From a checkpoint of a small mixture-of-experts model trained on Wikipedia: a softmax router.
Below are experts of layer 2 (counted from 0) of a mixture-of-experts language model. Rows are named router (the router's row for the expert), gate (a neuron's input weights, with its number), up (a neuron's input weights, with its number), down (a neuron's output weights, with its number) and show model dimensions 288-383. Each number is 500 + 25 x the weight over its row's rms, rounded and kept within 0 to 999. Numbers have three digits each.
After each expert's rows: a language model's description of what the expert responds to. This comes from a sample of Wikipedia text that the model never trained on.

# expert 9
router:475493531488495480508474539520461467518523512483533483457458539457525490457515481483462520487520475499507534525521553476512513463511474518521493483494512510526507491476536544536495465517502449472512492528495533454475477495509524511500483525488468544495510451543487465476544498515501514525
gate0:516508491483536532476518496471458551562533503488487486489502529530482511531514501520461548477521534477519446495510483524492522481439511507467490549462477519502476498514513475480494470504486514499475477494489525530457510486527477517470514490495521534533533537487533560509517523536529502488
up0:529529455489483496447496502520471518538521528516515500534481502524491522458498472472481516524479474506492514497527497486505500502457487502483425509494491501517539521505484508504497500500467508496461476519500477481517492498484483470478463475517528511496513545492550488511536512502525509472
down0:488508514524477542518473485520486525503439488508501482470478507467457488496497453426487496530474489446550529515500507447472516523498502483532479474454482522473511481507474471501504491478507536497428477509484486496528482480516493492522440509518502507482509514473418473539501497516508506466
gate1:494480483483498483525506538516543474477505498464520537482486519456466478493508476479505452459485557568496512491482489524509478495526504493489487446538498411469517498461540478495498521523484503511498508494462525454517492524473490485485490516533523502505505475502527509521466498501508516547
up1:449541524468409474545517474504480483493507516523499507488459527510494466478507521533515465507487516521497508571496487510488478533502497488528481466572458446479537473507515489510488518498515485527515557487528498484481459541481531506490473502524513516461509514546483479508457493494528490504
down1:529481521489481454529506498544485531496502496498471495518531496440512456507531500547520504546471518492467558501489507504534509506474512514524483471511500501554518465472492513538486498456449496485514490467510478473490469485453530485493479482491478506475514467489509518519488480498570511507
gate2:506504498527496490527518474544528512510449524507502517460538487526507541505470499529498508508492470466490520509514518478462516498512481499493491514457520525528537531534515465532482515505478494529475494464486503479498496504495496482491534514492511489485440520485486495467474499512507536498
up2:493510507488537512497481474551482502471558525494501430477503506514487520552479491474474485531497495505490499456495529489489541494504489535499543467454576518526500494483488549546463489480488501547485480501508487509479477480492510512525505526502502521468479473540489516489503490491506504477
down2:533507502490497482477492516451476464511545489516496488510477476455518513478473518488542491492539510508520513513502486486510489490488464479420502493505411452496485475525499531496486497481497527503537524510510503455510492478450519484503447518461455531478475500511525522491537485471510526524
gate3:520519467497500489469504504501516493545462528531493463501485464469465470503506524547487509491493494528516503540475502488441471501445471470473517474516478483501496451495507475503487484531533519494480544483502519513499510503514523483497506542502490478475544496449501509517512525446431496509
up3:461495463524510498476541495535538470511551543509535540511465545517492516516503497500492455494447489497541494501496480513517519510525507464533468498491510482498510505513508427457553525502498491509457499557541452534500511510488485486511480505552507528492453519499502516529530474513506553490
down3:509512476539496512479503519507520516509481509538470514452554498559462504493473513495496511537527496439503473448540507499423513496499503445509451520531542510477501497516436464497494520473454512491471494471479502518489473537522484499509513490537522489475502569480503472489467519496481515487
gate4:464533533514520432466493483536482524496495533468524482502497514515482501525528466536473456542542491534523510500536501537446482509545488511496488495511490526525527480495435504485497485505504495508517490555501486500486467500490477437478494503505468507498519483515513527475509522499494506493
up4:508474554505547457476507488495472469447456476519480506501480455488478501521498489503478506491517540506492500449528501500525492471507484490495511493482528507510512502466483492501543533478479485469492415503502496512461502514495505478560523483478522473505478461519486509461510535532504502498
down4:505476512503548510493542468509536494478510467521534520519507535489497517504539465483461496486452454482476490522459523502493575511488546481530546538512524531486566511506501509487540513520496518493470498505433525490531477508505505509503509478518491475476480527550505504561464502530523485528
gate5:485518535495518481433489500500484471469480494487515458469495460490479543506460482514522496528502487506474480494497518510484498520484484519517506455461485508468530479526482500507464490466511548495509453477487498496473565476483495469519492505510480534487520466500473477520563503429488493475
up5:473565511488498487490425544504467503516472516506507481540495471519482488498510459509518476544484502515502525497500530489499488493465468507560498492469488546515507439469503487525398509495514515492515519523465476483508534491504493468468507492496490493496501498497496488503525509465528488479
down5:528503488495465481484468460490527463530487509510494497514487520516489566507501502512495535476506530482516448460480506502468548546495484501522517530483502542455493488513548470552495508480498527516506499495477506469515528520511504515463502480489556515495507452530444482521487496461493416491
gate6:535508485519496486501506501494493504514539524498482497466490518490506461482520533528488504525511525476514476490476525508480500519509477475462518490523488504459548469469546457481475482513518464538495549491568469496508525494458533488469517518470489503491494505455498516480508500488463527471
up6:489522480529462469513517476475527472494460493487518491513510496498496493559519491541460482529466505472502509467500491482488539505518525538526518472533488489526524486612474476477545501508512543465488518510482520481517506486457494496507490574504510466503514474473479547540485517537493476438
down6:498509458519512473545494505477516462514475536529499476472468497538459511484483506459496492496515472488504480497495514486504560514518496503540475516462537456490518490497527514522472486485501472491506495580517532504496446516495464514503528486520507574505533491509447502475483500488541491578
Description: Month names and digits of years and day numbers in dates and lifespans, e.g. 28 December, 2016, (1817–1890).

# expert 17
router:454526487489522511510492476509511506489527443474465532526526509528502451509514509473473508453504524535488500532492490539494505514526542473481452529528524522476517463514500492530458524497505507500472550490533498513514467551532466505475481544519449534512494494507461460486478502500492498477
gate0:519484503490511568495534491483560449508498515556452457502508496452502521501459517494505492524500504491499469469475538512494576504488479485485494491519498453483507503531530512471504479549479548493525496531491512506524507506504499531511535521533505507485498500507497488496509483494467500510
up0:497523531516513482496505506482490518504530468514513526502504498489489511506533519482486519507474491482509538532533488494504487460512509493493466532474528513536508508473488466505477527478455481480463520481522521493522496513509478494480497530479477534497479474481520485446507509468495507509
down0:519467504495480476480497560469498497512514498470498490463504513498493531546414470486475542491512523524524516541521470501471538471494487496469542492460512516505561498457495484464486512516476509533490492504503498529486471511497499478510455506448493510506497485452485485526538487517473471498
gate1:470515494574527469453531509463485470520498481528486523479528432517505527560492530528523476499540505493495485473515517573482503495480545507506536535521497476561495471485507496494505539497519498471501513525501518485493488528518481465539485477512458478530483508496508556431505558500514507483
up1:482494477473490505529443470495492458473476497496521483506516507511518488531507481520506523545505492490481492530503528522559511561511519506498536499521492480484497514535511523494555509522527481468505509429592495518490498551474522494448517533511474511489535497489527514544491454501512543466
down1:476469481524490473487496509500531517565518480475535488505510513533547479503488502523467535536525527512476479557526526506490476504495516450467479507462484506466540519511524520463494485485558537483527477431561497539520519513495512459520463509492486510491496505496544484523510476507506502455
gate2:499464531506513477479489481537511467508491472462521516509474500517474505530484494496482512504519457523466513524520567515430500470499528488521477539474508511510462494461497495518508492504503472455480497500526507513465457473519505519514490508489450468524495500508519520498481559485475507440
up2:460470502468529464483494513481471495508456472492512513512476540468514538464510426489505505509477524514464493539530496493540456493514480511537503493490485529500486525469505508473502510512541534471479519510477477533486486520542488507515527546517516529512456512508502525476520495508531457499
down2:493499474533512496477463520478491561549508469518468462508489481519490519465488499474494509505488501493500519516502508455505501410467522521484512512473510476512519498492482496515558493480514500484560495516492496512491485529532480477525488518511500507505505484488532508438549468520475545507
gate3:482537483485495496518494515475526477489512471495518539482499482476530510498516578489513495469514495493456491510525498504481470505490523507510506567516480474521505511506532499491531551496516463485500526508490461522483457490526449462478479495522525548517502508456504527470491478573516539511
up3:517466539486480536506486477505510509494510489562451471516486493458469456488514451530525483529483542443549496503491494502499490507513507501461486437520528508479475521517527524471483487516502499472508493488517519467494491486506475533498500524480516444511521493515526498549525480484495503512
down3:484476476516488503500490502481435502482472479500532505465486536497517464485431484528471506463500472472507486564486529509477515475505486530456520432511498488487493479473510465529516499536516463491533454496533529473540517451527466499517485509529501535462492493546469490498515473495497514509
gate4:506471519494498444470517516501506482495480499500530515470490481493501512469475535527508540493459499492527488466445472461506494473486494534486512518461505521503516489474503492500481530475504476530502497494556499456514525480534501489536495467459535504483530519499478509552494523429497524546
up4:507493501477530471535531443487504556507499537489494480472504515475487479470461518530476535489547486480471464517524504517519503452455473532496554520500479515468489549516465501527447463479499498502497510519507502478510535475515510478541475483463492468497488547482506512496538517500480471474
down4:549525481504502515520478534493498490467513506523459482491458488517492478506490522535489511498558511502480476521486519447517516496472471512528514516520530509480491497502471529511471523502483516495520462494530480484509564521481496527543526442498530494521489484482503550486505533493465496526
gate5:483474520503479529511509540457499480484487504466509537518501442499504502510520498484527497503536503496504464472512482488487499514528458462458510480478509536505464508546499441488500502495476477504491515504569480540449559487474479521489497497498523481482514468472495491473459523509480528519
up5:545482511500546488506504538532536507511502498495470507501484512490480499523456499525471457475539472532514541473485443493494540505437532484515529490489483459521547496476492545537528493492477448523522503553476469515539526465458519477512507472517509484494499592499493505500508494497495480497
down5:544508490505526502530492469530553485496469533510491509511528530498471461504470492543507516510478483466497475482519545484503509515483496521533518474523486537489481526463526496507537570536470464468508499523489536474509506493459469489536527466485504498502499512529492495509522465509447561499
gate6:509476501474499516490492461475515472518539534588507469491473553453545557515508500504493474476512494454507473509499507499505497474502474478507489514494508503496508495489550501432488492507512464513504500499505523502486497498508487532490526462512528534502483520443516493493498548514511490522
up6:491531458467509527468524462458514500506514524521511498481510497461511529481543482484490465470498497480474503518529489464510499496522510441489505487562498452486511493499506529460468519485513490503509499538459447505505510508539471505475491532538528536503476520470496490481468474510499513531
down6:484482493500460541506521492499523494506505512505515461495521498489473510522489480492515504515530513500524471505479510475478467528509487513488525447504510519504482454522534492488529517535497452512495436529502501478496605490498458487511447511501490503506503508504458485493505462499501532518
Description: Given names, surnames, and their inner or final pieces in lists and tables, e.g. Barbara, Leonard, Robert, Johnson.

# expert 14
router:460472509456526548529530519539499491480532457493498530482501491505488492549514494479506475521510520510458506499516465536449473548465519492516491446450480481513520521513534463527476458472538530483482514514535450513501492495485524502503508521470497462455477509515516494489479495530471488534
gate0:541484472493546486514520513483498518491508460557473486505534498490415484552502496522493502492505545485480530505489471509471529531462506480463449492490506487477523487478520495515485525489512488509483490498521490466516488537496521520488532539462527544475538492523471471475503499521503502478
up0:468471542499467478512488504500538525529499540461503533535514478486504512486483483443484507522452496487518479498539511494480521467553470465536498523497525506466536496467511472530510501504471491512475539480468459531484478500501451456437444447522457519502493474436482496473508482533486522507
down0:506497494485508502533487502493427507511539517514488454496493479474474498497482500447542516486475587508520488528523521491548510532490516502523499573478472460493501492496494472517469505521457510550483488478506545492476461548509508539523520541484504472476486483506506508529511488492467452485
gate1:507465514497507539504501509539486505499524473518486520491513515504451556518498493521509496528483474467468490537501518507542500509496522514483520499501507555494571527519514493517529529464515506505490504498511497469564474454525530468488429475494516484447535488516494502457501500455496523464
up1:532493495485476493549510543493497496517508516544529489498516508474525529534518511532512492478533507501484525517547543486486511486535465515513479514526493484539537518485472484483486528521478491483501513480514504566454508518479503504462524506516469491482494525516505460538510519494526464505
down1:514499512564518456520492530508498514496472494462490505537458486513492474505516517486502542498462494481525477534503505506467535501515484504515462532495494515513499491496491539524542548510491496497491473506483514498538566499516512504508524452512518506551509515496547498470515530477494512548
gate2:510505513473493480464525481511499465491419504490540519514479516503539472478528506481531567493522489528479520527504479481494527512511495495498480515523492481500491481513534479497497496512465537481511511498522479496453533528513520522483512472491561491519463516501502486509500560486488468433
up2:515516464510471468475500490529493518500456506516563488495505504502502502562486494529467467475516479483513504462502478485492516491499464435527498558484562507537521483436472492488533496520485403511481459514492514463479519491515524480523505540547495545488482502500495512457543497493507486517
down2:475521485509519517484509526539518475457484473548505489499480502519505485504523491483502526505484491484462470535501442526474507482476564471501511542512496509490525514514505496519502479487473491533469493491512431532505523486518473469502481524468519515508488522544525470538534482536481497534
gate3:493528565492505472503542517510462464494477491487536495482439521508553499503515510458474495527511474518515526498431514494518507493499450471506524546517532522501493490494522516523522497482472526480522507469475499489505493502506485491483475500495482510492523504517486492530464523494516493497
up3:466528545487484508507512534542499496466490483490552509549476551547500515517506501456459502537548503483483544490461508511465495497502513470526516529484508532523484560471500446545516459508466515475491483473490526511448550447481535496503494500498490511474496500515503486507496533507482470458
down3:487524495516516496486553502564539495498519485484480497525506498495520471517533518469483490529530504496523541502504538562492542485505516535532498568489510483480503498523512464495541497468518458521522465509513512514495524512496545461490458487485476477496506475501511475500490492483513487514
gate4:409505522467488496498458531536506548512511482484499531501512499487478496488474511488514467494495486480484550519504486485489528518472570492536468455500475483457492471510520511528500492502498522501495518509492484503515504497465541536487513451508558495489497501507473528549513486538477498533
up4:473499524457509502509514479454489536510528476491494521495522517497517509456514469500455533495487542508511500527506507526519491490478457530490481515490521494517488476482492510494527500509502509496483493528482503506498465470512421486514494487482510508500524470490513442510489524467545500502
down4:515540542529492502522501482534528513458490521531507528518529477494512481462497493522482534510503487520504504513525479502504478538502477562497496529526485468526480533487489520469547500516554520527477460496490497456553478501423468508495532557530507538514472500476532499499516466485521489502
gate5:486495490504495495535479489524514442554535480472535520438467466534458530509477509491559471498501472451464475516538488532493488507492496461490507523506537519528501530502580488485479496480543528530476474447528458483498517496532504467500485519486485493487506522479511493485524505493480544458
up5:546547530490500500471498555497450485497471506504477474518558516516555472492528484505479528511556507540494558492423516468505502484517502497517496498483449506462478502498430529499487495513494484492529482479460518512488517494469498528474521449496437469513488480534492506542516504512501405522
down5:484509548495532529522507496514498484506480453496511508518487492572512484485496494490488548494519514484506480529521499513484525499517464490496511485499482492518545543528486516483533525518496506484496495521478488519495494529512531477501527512509507521463466499480479504529512507520501485512
gate6:515464506505506489547499471530475457506478453471494491487479514459517488533508504507528512527512485477480504542508514511482482503485484449507507541487488521469532471452519496497503476488550498504498506471539529540474506514485536435501405499481452490487498506506503461489509497457488500505
up6:521489477497516513496486518494502449467497542483445490526530483484538474478504462479504517492501523518513509481508505490537522512515508502517548420547484462445500517445494496474510484503481508524526477491506487531498503502527509522486543481519514482512459495498508490530505491521479484469
down6:461461509510520525485464489469515508468524526500521485491497479492513533532526463501488489462431517487504475465575500450533502500512510490477487491507469482520505527556506514506517512484502518528440508515489496542491518506517522493500523516511503452500474487495465482535497499525479503478
Description: Single capital letters and capital pairs inside acronyms, codes and all-caps words, e.g. JNIM, BASIC, ROBERTI, country codes like ALA.

# expert 19
router:445518528523494478528491521511539477541514445507531540483432517529548466522492540482479493521490493504510543507481532544484523504485470461516525512496500507504497477512489488510482489493510520485500544456515510472500491472518507510490466518511504521475474491516480482505477540497481478492
gate0:489504405512481507488503517485511530528444498485492535537531478495521493493518501468504486494507501501528499534461485481523528502527553493517510517509486503468471462489521502502516489496502470483514532481471508560517507494476506494512495510507489456501495509450509522502585491519474533514
up0:522496542489530497558477511506484511536528508472490516481524492504500515497479550510489503540482516458470470482532503529440478526496467504490460493521513527523554527485471471533502479489489508487495514475560480463525539480511481471475471511488483501479526509533499443492479508502493477525
down0:526500526508529526473488462493505506501538469507495530500516474492499532471528502508488506498512472501480482516565499522480472502513512521546458514560538519516504498484497511512493506506484496489502481523498526512450509518506432473479526421487518485496471491520494519495466523540501496488
gate1:475497449520513493523500517494458530519525502510495458490494497531522507460469497519499488483558531462460500508505535526473537508494523489522539519512475495495500516511555481533512458494527493534498503482471479501492497519493558474525466478500495539448500497502478485495484505521473516508
up1:492522484475502523492513490521579494475496497511515519543485509494522439593544495461495532498489495467518503501480481527542494493480539439513519518487513535533539501456520551467479488509493498508490455505503496526506474495462497536552548508526499534501511507520546528525489517477509520486
down1:519515495507503539499496516537492513482534508491502517483476467501485515526551528489507420459499490490488457511509512529535447525503518484481512501479499533485512534460531474475513504481459462466509518460551470498489485499484516484535490517519506512501478507498463469539509437486534507491
gate2:499484505522523517456531501476473475517489495499497494525516494493483486451497582515504495522498510515494523519517450483511486520477477531463529447464530496459463476527492499491523527499505554457489481520470535515514490510537494511513517503525484501515491518512514498505521499503488556530
up2:504487533516508465493520520480518468506459453504518536487505488515510507476527579484482456525474499478518500518522525481517509524510503525493545519490511453522501483498465536497483550495531541472468488523492535471485481511523484501542468500529478482507460511507519467527495507508496523502
down2:486544485508488500519517526498528503473478516441502518476495480511511516502506518478474527452499515532506525478510503521530504518535512491497510494475524468485476472522515517519478509504502501497533474485422480507535495527502489550477523548507507476493506523460458462518476483527513504487
gate3:539511518497512525558518501460490489494501464520467493497478501529492518561485535476464488501491469476464483501468470531524546491514515504496504514562495533505521510497447492492488475511508517498473515485497530503484486525496469505481505492492466491495503502510487486490531495515481450453
up3:491434520489481499476466510468507517515503515501500582485488462473508514511510482477466508513485490472483463526501567552494474504471487508504482506497534455486521504518531511525455489513507498462504493441485476568495517509532488535519489512539500500475488523496478529501470441506445506486
down3:496474522535494469472532468497487520465513460549499548493479459499471524503511496515524505543477500507477473445507510563501497511444448507505475523499505521492514486506526485512504465478508496489481483501491474527465477548477486486460482538510495509539509523580530487498489465460500459534
gate4:482517465543464534482525509491448507484528489523507509525537498509484465502500512491529517439506516467504494494488502533501476494512532504482508526494494520475521501459451501457489496506471552536494464504482497508476504482476478480470548449498482549493495494510512514506515544547498492488
up4:540473464523472443459476521544532521515481482491507495483480489491516501462499555499525539523504485526506512485529499463511503506484496517489527536526477488480490475497467500492459471476509493493515479506469520503484525483484523479459527459483481466507503543513533500499515500512494482513
down4:532506532508512510501498508503488517507489476538519487516500495523523482519507486538480523533509506516545505495528474496474523513477462531526504523493510500508468489514463491529492483475528474486474467476522474511501508484501484504511476480483504506507470470473554544494500467495490502514
gate5:509528552482497501494503501479527515487457503516492457536531495516527519502481534487474514434487538495445489441523515522518522473527501494483520510533508500515470537509512515517513471484457491438482501523526491473511506500466494524481510526509515576528487454509556457488483464518513495516
up5:491498464531494451489499519479489483474481492503536500472514475480503504504482490517512509490534512494564507505517529460504525461531484503522545430467461462490502568491510496482506476508505516510544452484453513532491525475502502515516524489478509510558483503505537493475498503496467486474
down5:472505490509454444498519473493447452477476474492509496510512490481505447467452524514459539483504479522571490508488483489492545513520497485489514505553467499497489518501512508500498508520476539496521482511469537469518483485506517513478510495513499523500530508505514499469500501496512532460
gate6:491477507466504559482496510510484528542508501502528522518500508509498529424454488498463543493546498470462491518538460524481514469492527533464500504477480500495478518497562486535523498500495517520475520504494481515486483486510465495482506492479467512472499546476476495527512453516506487515
up6:486493489431489533454471498478489544491512539458469478514510539461487516475501479492477539502510459500545509532519503454560478432529508515516498499472492516523479474495486533508470484490490488516503504511450524491475520494496468524489499442465491532485472514527518489517505490521536525516
down6:546542468478524514503531518467494540493443525491505543477531428512493489510538530465476528515541541491513513509505514477530483485523475490458463486480510517499501511530502528469506487528535489491486512510467468471504497552544487497506502501471490509496468454477499472510526474523481529517
Description: Individual digits inside route numbers, catalog numbers, coordinates, frequencies and amounts, e.g. Route 37, 94.1 FM, 51°1′.

# expert 11
router:525486499456511472468515522500475447503525525517547504516510479514472498486527483537496500516523484514519457495493496494461507477477500473534517520509510491550499534486498489544519482486516519491532458487457489519479519510506476476495523489491505451508527491468505508476521513488492493530
gate0:511517506495534506472519513523563505511418478532498471519530486536488516519500486502467480515465506513543512487551437486489484461536526497469472535493515499528504499463521512470516483488514503490502469493527462500542481472511481443504519497569487509542461532486509518454501432478453496494
up0:514485480519493516485494542516445473503543460452523483491478512497513497494510455491533492517488488497462495469499515499503523498474467483530541510486470501495497535498474491502507502521486475510519502476469552507442511497489521526508469471471480508463503507504509515513543543536490481534
down0:515465500471516492486485512525472499502500508519516492474479503488492498502501528487482517492476509505484504524489492525495484489528488502541488440511488513539507501463480514511494517528509444488530492535548524471466473524492478517522518490516513473514464408505497504489528530509448537531
gate1:509481474534508481538524521509470541495481492501547482505472448498543509566502505520504502509503527503494490482493482495513504497518483505478564459526457514486503485521504504514477531487538478497525490529502475514515502531508511509497475498481509517508468487501508487508485494481544508549
up1:486528502544454534487503463510511446530481447488487551513524517518496491501460503488500478490507483515504517512527537504476469524473529521494434502479496534480529489489505519508523480526458454506501508495519454505507501455497486514533534520492465499480466496543532513518512509515468522494
down1:492481536520451484541531482510496487507563502550514513472424496433507483500516475495543490560504478483459470526535530516512458493501503496522493516484505507487455482510526489456519521502524481487513538529482511500498475500543501524540472497503482463442498480499529527514524466530482493472
gate2:486487488494549527515505473566506482511526483460472504476516517529539496481515525484526464458475521581502522486505484495471527504488490483521484505546485468482482480488496497538480502517454516514528512520487531468477480524502544495495523531436484508497531528550513450468474538520498477523
up2:523491524523528514483492451567473491521497524499486535495507513519489514491475500495523475491502500535507516510496519504457535514529512515514441524526495467541468491483496452521464506521492521498499522491545526464463449492513507514527506527481516547472478496573481492494510501467483485502
down2:498504464528487513497454515512525459536482504510476491521526495516502500494558504525520506524473542493556499464508485491507484515482493488500490524478506489516495501496462480500526524468494512483437515488479509524526505516532471523453430515500461507523481535478492513520462476550499552479
gate3:486542487496492542489481554452487505489499503492482467509475476471486502483458508455499485537506469531490498487481547485533518488505509533480560494477451514514574496496517542501517468507468519512462486526501552477498455497487525509506537484448473519516466493520530492520471503472513490504
up3:510467488493530472516498470532496497531503497492528562515524515500520497507505475561528462488529548505500519503517483485507476511516450515585474510476540523488497474498479487503491524492515465468516524493533496489491494497511491498507482485519468501478507517487479517482507535508493509532
down3:504516506481503540475480486525542475558493520495507476517486524527481501522461493483478544466467522468510468519481524543524529493494494483494469492479515486483521542502471491506503496536510528513492512475444467464504525468526492523511502480497461488487445508518490473548501513486473479488
gate4:491498503487505474516525498464500506490513508434510475487468498534480511480528500497485523481519504524519474475492528483469496493490493495485494553480529477532464499502519529507519493511448562523546506512500485506493551490498482496506516467468518531550489497500516507526501537488485489511
up4:515517455476520501535525500513507450443517532479491477523503499501505502522519488468450515498550496514489501496467512494494541497504491458495493499519513460474466532487505497501468490494510519532505477512497534488539534517492513488520491529489486495503499490479548483509498536488494489511
down4:575501522530450478511467483512542478478507492518500468461496457460484490465511476500512458537516456489546513498456520462498520521496500485509472533527438485516505526462434535498490492463535517486495528517500511512487525478519519488569506501497448464484521568453485489488497484514515487470
gate5:526554545533555493519535506537513507489474469493496456488467505536502492518507417501457524514537466483517498502510485489505516454511468483434518519507482485478466520494473500525544466496531542539502465485464510494508525473506558496468509555522510524523491506504486490503478503490468472479
up5:537496547505541499482518482507503576496491519502483450493502510544500490543545491530518507482523478494513517478516527495481503484522477518492475525489513471543520488523523474461491491507477529455474518475525520481463513475511512475494519517534468494518513501498468500470493475526517463547
down5:503514491475496507544505488497438473467558496490525505505462505475527518560506456526545483527463512504520464467534471496508467510484523501504494511482482520510485481564486489492518514525530497481503496443518516527465491504477485532501524520529510507492498532516454527483486485510519528484
gate6:501495494503494489494502509486528455490518565507507500490501514470483513496490494486530507498508487510493487483521517461538464511490465474511501509511461488537500546474520474527492538518469469531520502499479512526504511509518478503491467494520510509511501485504504482527474542526533518495
up6:520445492513493494529502493532513501483506537486424541528486495481492519488519487509550465549488529539470501469465504519481466506522441487513489540522506451500524517498511510486471481520455498499483523503535510544465515446491520509500503501494533519515533455500549491491518500488502505483
down6:534480508489477507499536505435481490485455465496459487479515509487484532500488487475445549495494469473487502554482519494497515473512496448515549481455477515514507471469508489538521501521565463500536477535471518451509503549522500506493510461500495501510515518516493478502482489472424449539
Description: Prepositions, the infinitive to, and relative or clause words like that, which, where, after a verb or noun.

# expert 1
router:532517524507522513472482502481502512533511487522480533502508480528454492491458509478453511495510501508516526501451495499515504531523526506490481444453518515475536492490523509531492504516462531452475534516475520494519492520516458517524489470479486485458508524470468465515503554470451519527
gate0:525495502494468520474511453474488500515518498517516527499513496506506479501505496557475515478471478504529528499460471525483468544518506473459486466501466503481494459531514497467457500495522498549477498498508525552477524570546487466450485498501486493464512524477502528521565514492504548495
up0:519495485491528480519458488489498495548504506512493482513532508499490443480519512489440485480475542513488576474463503475533486603511522479497486492485485505487504532488493516517497542491478489495515547487476473530540496486506505474548495449502491506488509530536501505543539500461460518464
down0:498485538494527484445550528472497547504463510514503516501522478527476556506474501504482476527468479498505474499488489510522516501478543492532469481540530468478517498476478511540504506524495467488544484555486547501444561493525500498538511482479552518515524440543493474462471478458462483476
gate1:489488515482480522504534479492517483506487499504486482456451526482483476438538496511498507502527511514523508550459506526509516514461432501461511490507453464459488531481474494496518515513502550500493528538498523498495522515495474457515502500545493489485493484514476484486519544527491516494
up1:522458516504502488522477506498446468475474462504529493503506502519499513517448526490533520526508474503478524487525498490523505451497548577534524493440518503493483504512544535496543475500538485462560492480472462508498496511485515520498519516452462526511480509499500525524504496440465483498
down1:464486537519532519515519544516517474540491469480494494462472501494524493487478500497488454490537512480513492508489533520487489530511476515460510489445486470449542484549515479510487440474497523525482474513476503527526539517504468520480443506475446474511526485501520488508489517520437468500
gate2:490485460530486494516559513510525502475495512504512492504533480477514528491515476474508461508481537545495519470509524498541465511553468483527491508512506475487488477482495501513533484513488484497501485506484536476472509518496502490479501484484515452505523486464501473498472478496498500493
up2:464486505508484495481478550482529553503493517496502557488536521503525482497487473516471488496479464522485511485508502506548526486501544520533493499539482506468463485535514492525517450463502515520476511552504478519500461502485484514549509453497478465472502510431492523510447486505499538511
down2:511526489509473554520498550502498520504530504480520504533503545496497511482501487504487495476535510540473458515494469518466453535510526501436527477515453503519461473520471465552499529478511464503496490486514531521515482498489492507452474523507471522490526482501461463479510511484485444519
gate3:490506494535497472504491473503504452496494498519483465501464523466485463524500507469470521481474480472504507531483487512485518520542538497504488553502479428486484510463485541501501519513529501502495517471487493490521496539505489499460503524503479548533453476495488523511516420507491511469
up3:507490510489484522534495474496490492516483509503480474497456570476508459491491479507450513524535526509452513520488561539540497542492546503462502516509480476494505496504528432516478544515510525528493528432527492535528490531550498511495531497463491516470506500498486500497527504519482493486
down3:486491436496554485483468496524539518441482522518463527548502479472502510477505523505469471493540499486507459507511521461493516533481485559463459500539501457571514495495520496467487518455492483507508499524526514505480529551522509525494496467481546504476490529486458528480529477529544483506
gate4:515516514487484519512506471502512459499507480484477494528540526476516478507485527509486457512514460512479471519479506483511510513510520515502490510480509496430501486498524482522487483475501492529496494507448435507478445472466463403498483494512469526515523487527500476491467514516506508421
up4:542517515533500472470547504470534461543469519495506512501442488498502477479504522505510490503477482487480464508465497498552525468518456474518495493492467503484521487499486451492512536478506489487508479494470490485458546516552509496471506477520538517517468526471483515477482503470535523493
down4:549449548482492529478497505510482466528532492475485489490497504472547467493530478475556506542518526508503495518487479509511468500540465562549523523489499499545518502497485491494480515541541509536478483507519541502477480452456497502520512522510523478534506513518503505519521529513464557517
gate5:494465518509486493480522463508517534505528451474476520528510497504502526517556520488494482524506484512500499436524495465477458520464492486507489498533524519479501418516457469515498493504498507529508504533548467515496490500499487466494470471570509513445493488479478533451512502512479551520
up5:538476505532494499499490529496551484492472517502500515519511516480484494471433531509502544488491513474516565557496474493520510475492493519511529482474489505492510532487552480517481512499505513479521474492494464489474503522504520495465521491494535505521453530488490503526498496496480491478
down5:506499482512499534523490488481495509522465533443485523508467483464496443491490464523468539462465526500479523491486491506499507448498494501505461453501482494444546478487512500472513513488503513524476539481476504512525466525535545523490518476468499512531501468498532520520486462514495483482
gate6:474501510535490442469505461488481476554459488527562518462458494506449509524501490502509491482497510452513513501470527487531497484514491498486483516481465480478521534547499482500512481483504511499492520487519479448516492512525508460484450514525513524504537498497491508500506510494525565432
up6:486476513518530542493517485518515520492501499488499489521478507488478550482500462486506497527488513546510471433507509499486500529532466458490478525527482516543476534487504480526450516524499477506511509514533490526547539480482481470506496505499521494522504527500486503470456493481517503531
down6:533467500518526488524486519537531466460467475515508488517463533489497536500493503489474508503499500519482478530456470512491527501488502483489525485505497480514473520506511559485481482488516466500495546473508481512521509519538511515542506511506474524492509489478493503492533462493495497515
Description: Place-name tokens and their endings, such as countries, states, cities, counties, e.g. United States, New York City, Queensland.